config.yaml
num_hidden_layers: 13
hidden_size: 96
n_experts: 40
experts_per_token: 8
d_expert: 32
d_shared_expert: 64
hidden_act: "swiglu"
moe_layers: [0, 1, 2, 3, 4, 5, 6, 7, 8, 9, 10, 11, 12]
router_score: "sigmoid"
normalize_top_k: false
routed_scale: 0.25
balance_loss: 0.0021
balance_bias: true
init_std_router: 0.0387
lr_router: 0.000816
num_attention_heads: 3
num_key_value_heads: 1
head_dim: 32
vocab_size: 2048
norm: "rmsnorm"
norm_place: "pre"
norm_eps: 1e-06
positions: "rope"
rope_theta: 10000.0
rope_fraction: 0.5
qk_norm: true
attn_scale: 0.177
tie_word_embeddings: false
parallel_block: false
init: "normal"
init_std_qkv: 0.0615
init_std_o: 0.0764
init_std_up: 0.088
init_std_down: 0.088
optimizer: "soap_variant"
learning_rate: 0.00612
weight_decay: 0.0
lr_head: 0.00877
max_grad_norm: 0.5
warmup_steps: 98
schedule: "wsd"
decay_fraction: 1.0
decay_shape: "linear"
final_lr_fraction: 0.02
batch_tokens: [16384, 32768, 49152]
max_seq_len: 768
doc_mask: true
train_tokens: 222900000
max_steps: 7386
dataset: "wikipedia_en"
Below are experts of layer 5 (counted from 0) of a mixture-of-experts language model. Rows are named router (the router's row for the expert), gate (a neuron's input weights, with its number), up (a neuron's input weights, with its number), down (a neuron's output weights, with its number) and show model dimensions 0-95. Each number is 128 + 32 x the weight over its row's rms, rounded and kept within 0 to 255.
After each expert's rows: "gets" lists some tokens that make up at least twice as much of what it gets as of all text; "comes before" lists some tokens at least twice as common just after its tokens as in all text. This comes from a sample of Wikipedia text that the model never trained on. Tokens count by the router's weight.

# expert 17
router [142 119 105 160 168 187  95 122 163 160 106 146 132 136 142 149 167 168  90 170  91 201 150 129 145 142 142 128 137 143 174 157 103 165 158 127 149 130  77 172 121 128 123  84 139 123 110 149 103  95 118  87 145  64  92 101  96 179 167 184  88 119 126 150 100 133 139  96 182 140 147 144 206  86 150  81 119  87 161 125 172 137 146  95 110 110 129 128 105 104 122 178 175 203 113  73]
gate0 [165  75 136 157 184 121 116  94 160 168 143 126 133 176  56 146 144 161 154 164 105 165 165 200 154  99 135 162 124 167 130 125 149 109 149 140 154 116 127  71 130 166 105  83 119 140 195 166  54 116  91 125 152 155 120 176 107 141  63 176 150 119 143 156 153 101 136 185  76 155 114 142 129 117 156 104 110 137 156 113  92 134 182 184 155 150 117 167 122 102 177 131 104 135 141  89]
up0 [ 90 119 104 125 112 104 126 132 117 178 155 126  98  88 106 121 139 135 135 109 146 171  85 152 109 101 165  57  90 154 131  97 103  97 118 159 134 123 135 103 145  82 161 174  91 100 101 191 140  99 129  43 144 113 149 133 182  88 109 134 118  61 118 149 144 153 130 129 190 182 163 161 147 173 203  75  73 147 163 136 136 118 107 107 152 149 114 102 157  76 181 106 119  86  97 140]
down0 [153 115 118 212 123 132 132 190 165 139 147 149 143  72  99 151 161 151 138 152 144 110 125 142 119 167 175 138  97 133 154 140 142 153 101 124 124 182 209 103  86  95 107 132  95 148 101 107 115 180 145 138  86  97 142 139  87 136 117 100 157 102 165 130 137 141  96 102  61  89 167 174  53 141 144  96 124 149 105 172 107 123 159 164  67  75 164 124 148 156 105 104  50 150 138 143]
gate1 [ 96 134 125 130  69 179 106  93 163 173 151 138  79  84 148  88 152 170  95 110 184 147 133 104 136 163 152 174 111 110 114 156  38  99 120 131 127 156 146 116 132 123 153  72 149 123 163 188 144 103  72 147 161 154  56 138 169 161 170 126 121 102  98 137 136 180 116 158 181 152 147  79 154 121 123  97 154 160 136  84 170 125 120 132 176 100  75 136 108  64 116 132 125 105 150 127]
up1 [ 90 134 120 111 122 124 162 123 136  90  85  76 121 135 129 181 154 137 122  72 151 110  50 188 122  49 129 147 112 141 136 110  90 179 119 101 123 140 175  82 143 146 143 123 145  87  93  79 144 177 179 132 150  95 197 143  97  85 122 112 104 129 146  64 104 104 114  85 157 153  85  90  91 190 109 113 115 125  66 131 156 155 135 149 103 157 148 111 158  97  92 103 130 181 106 130]
down1 [137 181  83 145 139 123 194  96 121 123  76 129 154  63 159  76 141 139 122 113 167 122 104 118 144 153 146 126 168  85 131 127 129 131 122  90  77 145 176  72  88 173 117 152 107 194 119 140 100 155 107 186  85 119 137 153 114  90 116 132 135 102 157 127 160 114  93 171 101 166 139 120 148 173  96 122 153 124 207 109 167 126 148 134  64  72 120  90 112 134 128 151 195 174 161 170]
gets: " the", " ", "\n", "|", " |", " a"
comes before: " ", "-", "|", "20", "19", " The"

# expert 23
router [136 142 118 117 157 123 149 141  92 133 156 136 127 146 141  23 128 158 126 110 141 148 121 156 152 149 181 159 133 132 100  98 117 164 135 153  92 134 171 163 142 121 153 162 200 107 110  91 159 111 102 102 143 165  95 107  81 181 130 168 169  92  11 143 127 149  93 110 117 114 139 124 166  67 159 158 104 151 144 114 132 139 128 121 114 137 122  69 141 134 149 138 148 232 100 100]
gate0 [166 114 124 134 158 162 111  48 143 196 139 106  82 146 160  86 113 106  87  70 128 152  91 153 130 192 134 136 133 102 147 112 124 166 120 136 186 121 117 150 118 107 182 142 148  95 182 161 162 118  39 129 194 160 121 107  94 173 113 184 158 129 134 153 144 101  94  77 175 123 131 141 148 121  82 112  91 147 138 136 140 112 160 120 131 166 172  59 101 114 147  90  98 133 112 130]
up0 [115 122 125  99 134  36 114 106 143 125 100 178 105 186 106 142 119 115 183 167 179 102 142 115 117  74 148  73 167 124 127 100 147 136 104 155 110 162 155  75 103 123 139  65 102 122 104 131 125 109 128 117 108 144 119  78 126 113 137 118  63 158  70 139 136 131 127 144 176 106 129  72 175 127 108  89 122  98 165 157 110 153  83 125 141 109 104 112 176 102 139 102 226  58 154 130]
down0 [147 123  85  89 128  83 111  92 150 131 175  91 160 144 153  90 210 164  95  82 121 113  78 138 143 140  77  90 101 108  83 172 106 149 123 122 145 135 114 129 119 154 153 113 118 116 110 161 160 147 100 173 146 187 125 147 102 101 106 162  85 172 158 162 186 210 128 135  93 108 120 156 107 196 153 152 139 140 176 144 116  78 142 111 166  87 157 110 150 127  97 116 104 167  99 194]
gate1 [150 165 120 115  75 143 119  79  62  74  77 105 128  86 107 155  63 127 130 126 174 171  88 154 107  87 145 167 153 161  68 131 125 116 127 133  85  84 162 185  90 120 154  90 187 109  90  79 125 158 132 157 132 122 101  72  88 151 174 128 129 158  99 129 171 117 123 112 135 117 111 173 132 132 116  97 133  92 178 143 122  98 189 114  90 114 126 137 127 135 196 162  83 145 148  95]
up1 [104  93 145 142 116 162  65 135 163 154 172  78 170  94  83  79  91 140  92  62 122 112 150  98 135  86 109 123 127 134 130 128 126 115 147 109 199 163 127 171 160 143 162  80 126 108 143 136 160 128 116 149 177 176 156 146 162 106  98 130 123  65 116 177 130 121 113 135  71  89 167 161 172  67 170  62 143 141 133 137 126 162 173 117 112  78  85 125 198 107 135 121 127 109 133 167]
down1 [154 119 107 142 147 146 131 163 149 111 151 167  66 126 105 123 138 115 133 131  97 104 154 119 109 189 191 147 120 173 148 187 162 137 141 139 131 156 185  70 141 198 149 178 128  88 115 127  94 118  99  42 119 122 146 128 129  94 137 191 174  98 158 111 106 108 116 134 201 201 143  44 116 123 140  59 127  93 123 122 132 132 112 116 127 108 136  75 119 116 150 131 106 164 124 159]
gets: ",", "ed", " of", " to", "ing", " |"
comes before: " the", " a", " to", " in", " by", " his"

# expert 26
router [148 175 139 176 174 118 138 116 105 154 143 201 148 121  80 130 183 160 182  41 131 123 108  78 159 154 115 136 100  81 136 122 108 184 120 175  58 128  90 130 128 161 139 134 125  98 129 128 100 147  97 161 131  78 136 120 120 152 165 127 178 112 124 134 114 116  87 123 105  98  92 114 155 107 130 144 196 139 163 139 136 115 119 190  94  77 138 181 138 135 126  66  77 190 136 116]
gate0 [134 142 125 221 160 134 137 179 152 127 114 166  53 135 113 154 133 107 140 120 115 121 123 163 160 102  90 130 106 161 118 150  87 154 171 188 114 101  94 125 129 150 142 113 183 118 134 129 152 119  98  82 124 132  67 133 115 140 133 143 201 107 168 145 155 112 147 204 152 138  76  72 185 129  66 122 169 104 138 127 167 103  90  68 150  98  89 110 165 128 159  81 124 132  91 118]
up0 [103 136 158 139  89  89 163 151 152 153 137 107 139 133 140 119 149  71 154 123 125 177 104 131 145 125 155  79 145 125 145 133 130 192 153 152  46 117 109  81 128  72 130 170 136  81 146 101 123 108 132 155  95 137 122 102 101 129  78 110 126  89 141 143 199 126 103 136 141 175 131  74 118 147  94  68 173 141 139 150  55 130  82  78 204 163 137  96 122  93  88 155 130 186 123 182]
down0 [149 107 121 159 113 122  62  97 149 103 103 140 173 148  85 189 121 128 119 133 119 122 131  85 144 118 151 161  92 105 122 167 172 130 132 124 179  95 131 188  99 116  80 137 120 140  83  94 187  58 150 210 165 153 125  92 127 129 155 102 121 155 136  99 113 115 128 109 129  94  99 140  98 100 184 146  92  97  91  53  53  84 187 148 142 112 114 145 147 117 119 138  81 175 129 155]
gate1 [144 128 166 120 123  81 140 107 118 156 127 126 100  81 115 211 156 122 148 127  43 130 161 103 127 177 196 159 124 118 118 101 188 110 190 103 147  77  97 157 178 146 151 141 161 108 153  61 136 110 134  99 120 133 180 130 120 143 145 126 113 167  96  70  98  69 113 115 171 123 144  87  87 115 115 117 163 154 177 158 168  96 113 153 138  95  74 153  93  94 136 103 118 144 175 120]
up1 [181 167 170 161 104 156 156 130 123 132 104 182 101 131 199 140  95 106 116 102 102  94  96 134 190 152 196 140 151 127 145 172 107 133  88 157 143 136 171 161 197 129  88 154 103 117 158 169 143 142 134 140 103 147 112 126 122 121  75 121 117  86 118 104 167  59 160 118 161 175 192 118 110 128 165 116 134 120 125 132 139 151 192  85 136 106 110 134 178 127 193 146 155  83  62 115]
down1 [140 190 170 139 136  89  90 169 167  96 140 139 107 122  69 221 164 147 143 121  82 176 155 146 168 151 203 157  79 123 146  76 124 160 109 110 159 206 152 101 131 150 116 156 125 119 124 125 181 146 113 121 171 128  77 131 112 157  91 163 121  84 140 160 110 132 184 156 143 103 133 112 131 103 114  68 112 142 116  83  96 112 168 142 150 165 141 122  90 167 173  94 120 133 109 148]
gets: "er", "or", "s", "y", "o", "e"
comes before: ",", " of", " and", "\n", " in", ":"

# expert 30
router [195 156 148 152 190 121 112 178  92 105 154 130 152 143  94 114 133 145 237 111 142 140 152 144 154 148 166 140 112 121 133 157  74 144 160 194  78  91 134 120  74 160 112 162 193 119 106 116 104 142 128  99 149 106 150 117  86 148 145 137 165  76  97 153 113 154 144  90 133  97 182 128 178  74 134 165 128 124 148 122 127 107  93 140  86 141 148  94 160 126 169  70 122 184 107 148]
gate0 [ 98 174 161 196 135  93 160 173 141 128 171 120 140 115 137 118 100 135 143 180 131 158 137 119 141  90 149 162 143 186 182 134 102  93 152 153 105 144 192 168 163 128 131 130 129 161 152 101  91 138  88 139 147 103 168 121 135 211 186 163 126  81  73  86 177 114 116 155 189 125 180 134 148 120  96 158 105 102 168  86 103 128 171  99 174  94 157 154 163 104 104 101  92 135 124  95]
up0 [100 137 115 135 106 124  71 140 116 139 101 106 162 121 124 196  41  98 168 106 132 149 135 112 127 118 142  85 184 160 137 102 130 139 138 139 180  98 156 151 159  91 164 131 157 144 129 141 163 165  83 167 130 156 130  67 167 117 124 131 178  25 127 161 160 109  75 107 108 169 119 126 163 127 129 138 154 117 125 177 118 121 192 162 177 126 153 189 144  70 143 171 160 127 116 153]
down0 [103 103 152  96 124 162 147 127  90 170 153 144 116 114 106  95 152 105  97 144 150 148 141 154 162 183  74  86 131 169 102 172 184 154 137  98 113  67 169 116 225 126 105 129 141 133 118 164  83 125 134 144  67  49 152 131 137 127 112 156  92  99 193 118  54 102 135  92 123 173 142 104 161  76 146 114 114 122 139 110 178 129 112  85 121 172 150 140 169 126 131 142 149 145 119  76]
gate1 [131 159 143 130 153 154 115 153  90 141 156 180 124 170  96 149 108  56 163 115 120 125 114  83 122 144 127 132 121 119 114 112  72 205 177 141  66  94  98 198  99  92 123 134 110 130 112  94 162  83 113 116 121  87 190  83 152 116 153 166 183 164 106 144 101 180 143 159 172  97 121 121 124  99 101 106 168 131  63 129 131 123  98 195  98 178 151 174 124 151 117 138 146 172  98 136]
up1 [169 116 179 118 132  88  88 156 132 136 115  78 127 122  99 113 176 118 196 130 107 164  96 122 129 119 114 119 126 175 181  88 107 169 129 140 166 126 159 142 111 142 188 104 111  92 175 119 106 113 130 122 121  98 135 111 117 111 132  84  67  91 146 142 112 175 140 190 157 143  76 135 134 152  79 104 107 137 137  47  90 159 100 163  89 123 126 107  75 155 121  85 101 162 161 227]
down1 [ 83 122 206  45 107 104 174 122 122 125 178 183 120 132  89  69 158 165 111 119 137 141 146  68 123 140 166 163 106 156 117 130  87 161  84 184 162 152 117 112 107 127 163 129 155  76 152 107 163 107 124 177  93 129 118 170 121 127 111 142 117 115 118 203 167 188 109 130 109 107  85  79 125 106 101  90 152 165  81  89 127 113 102 104  99 141 128 112 182 156 121 131 110 108 119  79]
gets: ",", " and", "ed", "ing", " of", "s"
comes before: " the", " in", " of", " and", " to", " a"

# expert 6
router [160 147 179 143 145 175 158 135 167 110 152 130 138 147 111 178 126 186 133 126 120 161 168 161 139 168 205  86 196 113 102 149 159 150 128 157 136 206  62 151  92 167  96 116 153 125 119 164 124 100 134  96  83 157 180 107  58 145 133 157 106 105 165 141 124 133 113  86 143  92 174 139 136 120 181  87 124  93 152 118 165 138 176 157  81 122 129 135 110  73 119 101 164 152 106 155]
gate0 [124 159 100 180 213 138 133 144 185 145  96 144 162 105 154 155  94 106 147 131 133 143 133 186 102 112 109  91  92  76 110 134 133 123 163 162 139 133 114 109 111 118 131 149  78 107 155 137 107 125 103 188  95 188  69 100  51 113 143 201 144 135 131 107 120 165 145  94 135  93 181 149 136 182 159  66 131 102 161  89 134  47 147 109 133 121 100 151 109 115 115  97 165 165 116 117]
up0 [124  47 125  79 119 154 114  82 124  60 151 122 101 106 101 130 167  98 113 150  91 138 100 118 109 123 123 104  87 156 137 129 123 116  90 161  73 119 171 136 131  81 106 132 198  73 131 118 123 156 117 127 115 109 139 110 141 105  93 141 122 133  80 190  72 147 175 144 107 189 100 105 119  39 126 164 157 112 138 173 138 124  86 169 103  79  97 103 126 155 164 148  90  61 155 120]
down0 [132 124 107 141 110 119 187 124  57 199 116  94 215 141 152 120 119 162 165 130  92 164  85 118 109 151 136 140 143 147 163 109  86 132 111 114 114 175 200 120 126 126 160 145  75 120 120 177 188 115 128 105 122 147 146 112 110  50 166 141  99 143 166 115 150  56 136 124 125 158 160 164  85 150 118 121 111  52 147 109 148 160  92  66 127  96 128  99 128 130 107  89 124 112 152 167]
gate1 [122 135 151 151 149 141 147 118 107 140  68  68 132 116 118 112  85 160  76  76 135  91 121  93 137 180  90 118 184 107 168 101 129  79 142  92 131 166 127 150 126 155 164 108 145 132 114  93 173 130 163 133 131 138 112  89 176 108 147  98 166 117 129  99 144 172 207 124 177 122 173 134 122 109 145 115 122  98 159 150 110 151 187 187 134 133 138 155 102  76 115  90 151 212 214 144]
up1 [128 134 117 154 170 139 142  83 108 121 115 194 138 140 129 126 106 116 111 109 111  89 170  87 123 135 136 124 145 123 136 193 134 124 165  55 116 153 152 170 115  89 136  46  80  87  77 146 121  69 130  66  93 121 101 165 143 135  58 129 145 184 132 107 125 166  94 139 129 160 140 160 126  80 107  88 131 102 154 113 148 148 154  87 114 106  46 112 137 184 167  79 137  90 161 147]
down1 [110 112 105 103 113 115 129 161 161 164 104 181  99 109 108 191 149 141 162 157 126 104 186 102 157 111 177 130  71 132 124  84 117 122  70 150 127  62 104 150  53 155 133 125  97 118 149 127 176  87 143 106 101 126 158 157 115  83 176 181 112 119 196  98  86 124 119 115 100 162  60 122 127  83 133 154 118  87 108  54 135 147 136  77 140  86  95 117 160 122  91 123 143 121  97  98]
gets: " ", " of", " the", " |", " in", " to"
comes before: " ", " the", "20", "19", "0", "1"

# expert 2
router [176 102 106 151 157 102 134 112 159 149  51 118 166 111 169 112 144 148  76 138 125 144 150 144 170 146 129 152 136 156 158 161 151 164 181 123  95 112 105 135 145 144 113 105 119 118 113 102 196 156 117  94 114 120 100  60  99  73 110 204 125 121  91 128  82 132 136 113 128 101 151 106 150 137 149 110 169 128 219 140 156 136 150 157 111 143  86 101 166 148 124 165 107 246 113 139]
gate0 [150  85 121 119 124 105  72 131 150 203 123 147 169  93 127 197  92  87 137 127 162 137 119 122 142 110 138 169  61 118 106 110  78 119 130 101 117 122 181  81 117 126 101 109 130 134 134 115  76 148 132  83  87 167 173 122 170 108 109 104 140 167 135 154 144  52  99 111  60 127 151 127 106  72  74 101 150 166 141 155 135 120 118 182 148 184  95 176 132 104 144 151  86 178 162 148]
up0 [133 149 137  73 164 133 148  98 202 130 160  89 105 147 147 128 145 204 126  83 157 158 127  97 110 119 137 123 139 116 124 189 101 132 151 138 176 156 132 148 114 133  98 119  89 115 158 174 131 126 120  98 122 186  91 115 190  91 106  47 155 137 168 138 160  90 142 109 169 106  68  57  95 127 177 133 145  94 213 151 133 105 160 143 110 118 159 143 184 103 167 138 126 114 112 110]
down0 [103 133 103 127 114 141 106 112  95 156 123 114 130 176  71 112 179 126 121 107 203 156 122 126 160 166 100 103 123 122 111 133 149  75 123 170 122 190 147  82 142 113 165 129 195 156 165  84  85 119 135  75 123 126 167 140 137 101  85 108 128 165 132 110 143 149  82 177  48 135 119  59 115 104  66 136 181 138  93 101 111 117 128 167 124  73 101 194 133  78 105 149 125 103 148 102]
gate1 [126  70  93 135 137  76 135 139  87 142 162 117 140 171 127 160 104 134 141 160 114 130 118 117 154 180 169 162 104  96 140 128  84 130  41 158  91 132 131 127 145 160 125 130 127 107 129 154 108 127 145 146 102 128 131 148  94  91 157 140 102 186 103 125 160 167 179 114 161  69 105 154 158 120 190 153  91 136 240 105 149 179 157  98 126 154 160 151 208 155 135 162 142 125 100  81]
up1 [194 119 130 205 171 121 113 121 125 101 210 163 144 110  95 110 153 125 156 165 130 167 134 100 111  82 134  97  65 139 131 179  88 157  91 103  87 149 127 164 105 130 120  99  71 119  68 174 146 146 100 175 106 128 148 129 122 144 110 106  78 199 168 124 166 114 107 126 163  73  85 127 154 120 148 164 102 134 123  90 171 181 129 146 141 127 111  67 119 148 163  95 114 136 127  85]
down1 [119 119 136 162 123 141  78 100 188 115 147 104 129 101 100 150 106 166  33  79 154 119 176 114 119 112 125 184  97 136 120 167 128 160 116 160 152 168 151 138 161 115 150 138 125  86 129 135 176  85 176  94 126 171  97  95 104 153  95 116  94  82 145 130 133  99 104 128 135 118 120 154 116  82  82 147  77  88 134  98 115  33  95  85 195  80 132 111 115 105 122 130 198 127 128 157]
gets: " |", ",", ".", ":", "|", "\n"
comes before: " ", "-", "|", " The", "==", " S"

# expert 29
router [179 137 151 170 165 144 135 134  79 130 187 118 196 121  83 138 105 147 239 130  99 138 110 134 164 147 107 170 121 102 184 139 142 123 122 175  67 157 118 134  89 131 156 140 184 120 134 130  90 127 101  92 195  94 104 102 156 145 139 141 148  97  70 113  83 113  93 129 128  83 112  68 152 103 150  92 105 134 161  92 112 134 102 184 114  88 145 150 134 125 165  79  99 141 142 120]
gate0 [107 131 151 178 122 115 142 170 163 175 159 114 142 102 128 112  96  75 178 172  25 146 160 113 142 152 124 149 114 119 181 154 194 165 144 138  86  47  91 189  93 161 150 127 124 168 146 139 105 118  93 120 168 112 104 146 109 135 105  72 148 142 148 104 132 117 114 150 132 110  96 126 132  88  91 170 143 117 177 112 166 172  98 180 123 137  79  81 151 105 144 164 125  77 142 114]
up0 [167 132 109 138 101 112 125 114 140  79  90 144  50 115  93 133 149 102 157 146 146  88  86 125 147 136 141 129 102 126  62 128 101  68 156  87 125 129 164 128 130  45 114 136 110  48 154 159 120 133 179  73 142  93 106 139  98  77 110 144 143  76 132 110 170 164 108 128  84 118  92 101  93 162 188  75 138 118 153  96 110 157 166 115 141 171 107 164  87 170 108 143 175 105 158 105]
down0 [108 153 111 156 137 131 119  74 209 139  61  83 135 117 141 109 100 118  84 124  84 167 126 128 173 188 102 144 155  98 156 151 149 108 157 119 129 101 153 155 124 148 135 131  93 140  89 160 112  83  78 132 137 119 151  99 166 109  68  60  66 149 143 101 155 120 112 149 151 125 141 151 104 113 123  97 142 152 159  70 125 122  83 203 117  74  62  73 108 148 149 135 124 186 110 155]
gate1 [149 174  89 143 145 133  90  91 131 130 182  92 128 115 156 121 112 182 180 132 123 141 103 160 188 165 162 118  79 184  99 138 114 114  79 102  86 101 102 211 154 144 122  90  70 146 103  99 140 126 100 106 171 127 123 136 131 132 110 117 110  60 123 100 150 124 144 133  99  75 134 114  99 105  76 104 118 193  82 127  90 139  85 122 140  78 116  94  76 128 151 113 112 150 152  46]
up1 [168 151 147 103  91  56 123  92 123 113 138 131  92 171  95 148 152  85  95 118  69  64 131 176 136 138 106 125 111  98 158 158 122 118 120 162 147 156  99 112  88  84 182  99  66 147 123 157 108 126 131 100  90 151 164 100 106 127 143 135 157  92 126 102 127 118  98 102 135 102 150 111  93 116 112 160 124 126 239 127 120 147  67 124 170 136 148 115 159 182 195 151 102 132  55 156]
down1 [178 175 131 199  82 151 145 105 114  72 133 169 110 133  75 151 102 126 122  90  71 144 100 161  83 151 111 120 130 146 123 127 129 119 152 104 170  81  94 128  83 138 167 164 177 119 145 126  87 151  92 128 113 116 134 148 122 109 124 130 115 181 150  57 172 102 151 236 138 152 171 101  85 116 149 121 122 110 123  63 196 119 114  89 174 111 138 107 102 116 114 112 113  88 154 137]
gets: "s", "ed", "ing", "es", "20", "19"
comes before: ",", " of", " in", ".", " and", " to"

# expert 3
router [179 112 116 152 162 127 102 112 158 208  83  82 180 138 168 127 131 150 121 170  74 119 163 114 130 150 147 135  70 146 142 148 154 172 144 116 121 152 147 173 144 150 126  78 104 115 131 106 137 106 108  64 122  91  83  52  90 125 123 213 126  80 111 111  77 113 130  97 167 109 147  94 147 123 140 106 117 126 168 173 175 137 138 159 131 133 101 110 135 162  97 120 128 219  91 112]
gate0 [150 106 106 119 154 131  97 148 113 161 101  99 154 108  70 152 153 141 155 151 154 117 110 110 165 109 144  91  64 197 114 154 137 131 102 128 145  97  93 104 111 116 109 129 142 137  87  99  98 168 126 100 200 175  91 147 125 142 148 171 187 138 170 135 111 126 131 179 115 180  57 165 151 162  70 118 175 164 128 196 181 166 124 154 114 152 106 149 124  60 105 123  73 163  96 132]
up0 [155 206  96 130 109  97 110 177 130  77 140 117 143 114 160 110 145 158  99 197 157 126 126 144 137 128 116 106  98 143 144 138 123 123 103 146 142 171 106 131 114 199 139 121 113 120 148  96 105 174 143 102 174 111 164 125  55 152 136 164 136 112 104  96  44  72 109 135 152 108 143  71 138  90 189 151 109  93 106 143  79 172  98 166 151 127 115 190 183 126  72 150 157 159 124  85]
down0 [106 150 153 111 123 169 139 116 131  48  83 148 158 130 191 142 143  96 119 101 131 139  89  95 157 139 161 115 154 129 106 137 103 161 141 148 119  95 135 191 178 143 103  76  85  49 146 116 176  77 103 154 117  78 151 180 127 130 103 155 115 119 121  82  88  86 100 116 130 102 151 118 159 106 103 138  99 126 139 150 126 127 167 160 156 153 182 136 197 150 185 180 137 106 191 178]
gate1 [128 125 179 144 125 146 150  89  98 165 162 141 117 148 119 112 120 116 104 162 145 143 174 156  75 151 146  70 107 134  52 101 184 126  90  90 114  91 116 210 145 115 134 115 186 124  74 106 215 154 143  78 105 100 155  72 141 172 136 136 132  92 167 103 161 103 152 144 149 141 115 119 168 134  57 149 129 119 168 127 172 111 129 138 125 126  61 134 203 135 125 146 138 130 150 130]
up1 [134 155  57 122 126 176 120 135 109 113 103  97 121 130 111  89 131 148 219 142 124 109 168 105 112 159 157 149 161  86 173 131 183 184 138  75 113 138 139 170 162 185 127  92 127  87 150 166 124 174 148 108 125 113 157 158 119 141 149 129 143 195 154 123 115 115 124  54 141 143  54 121 152  76 151 157  92 146 179 134 112 116 103 165 145 115  89 129 225 115 128 137 153 134 113 122]
down1 [ 89  81 166 144 129 157  90 102 167 108  86  93 109 162 127 148  80  92  41 152 123 159 197 128 108 109 118  94  91 136 101 129 172 151 112 143 137  99 147  94 184  86 147 200 116 140 130  84 145 156 148 118 102 154  73 152 123 116 106 144 115 122  97 184 136 176 131 102  67 100 150 175  84 160 158 110 165 109 117 125 163 103 150 139 203 133 140  87 149 135 136 133 179  99  95 149]
gets: " |", ",", " in", ".", "|", " ("
comes before: " ", " the", "-", "|", " The", "=="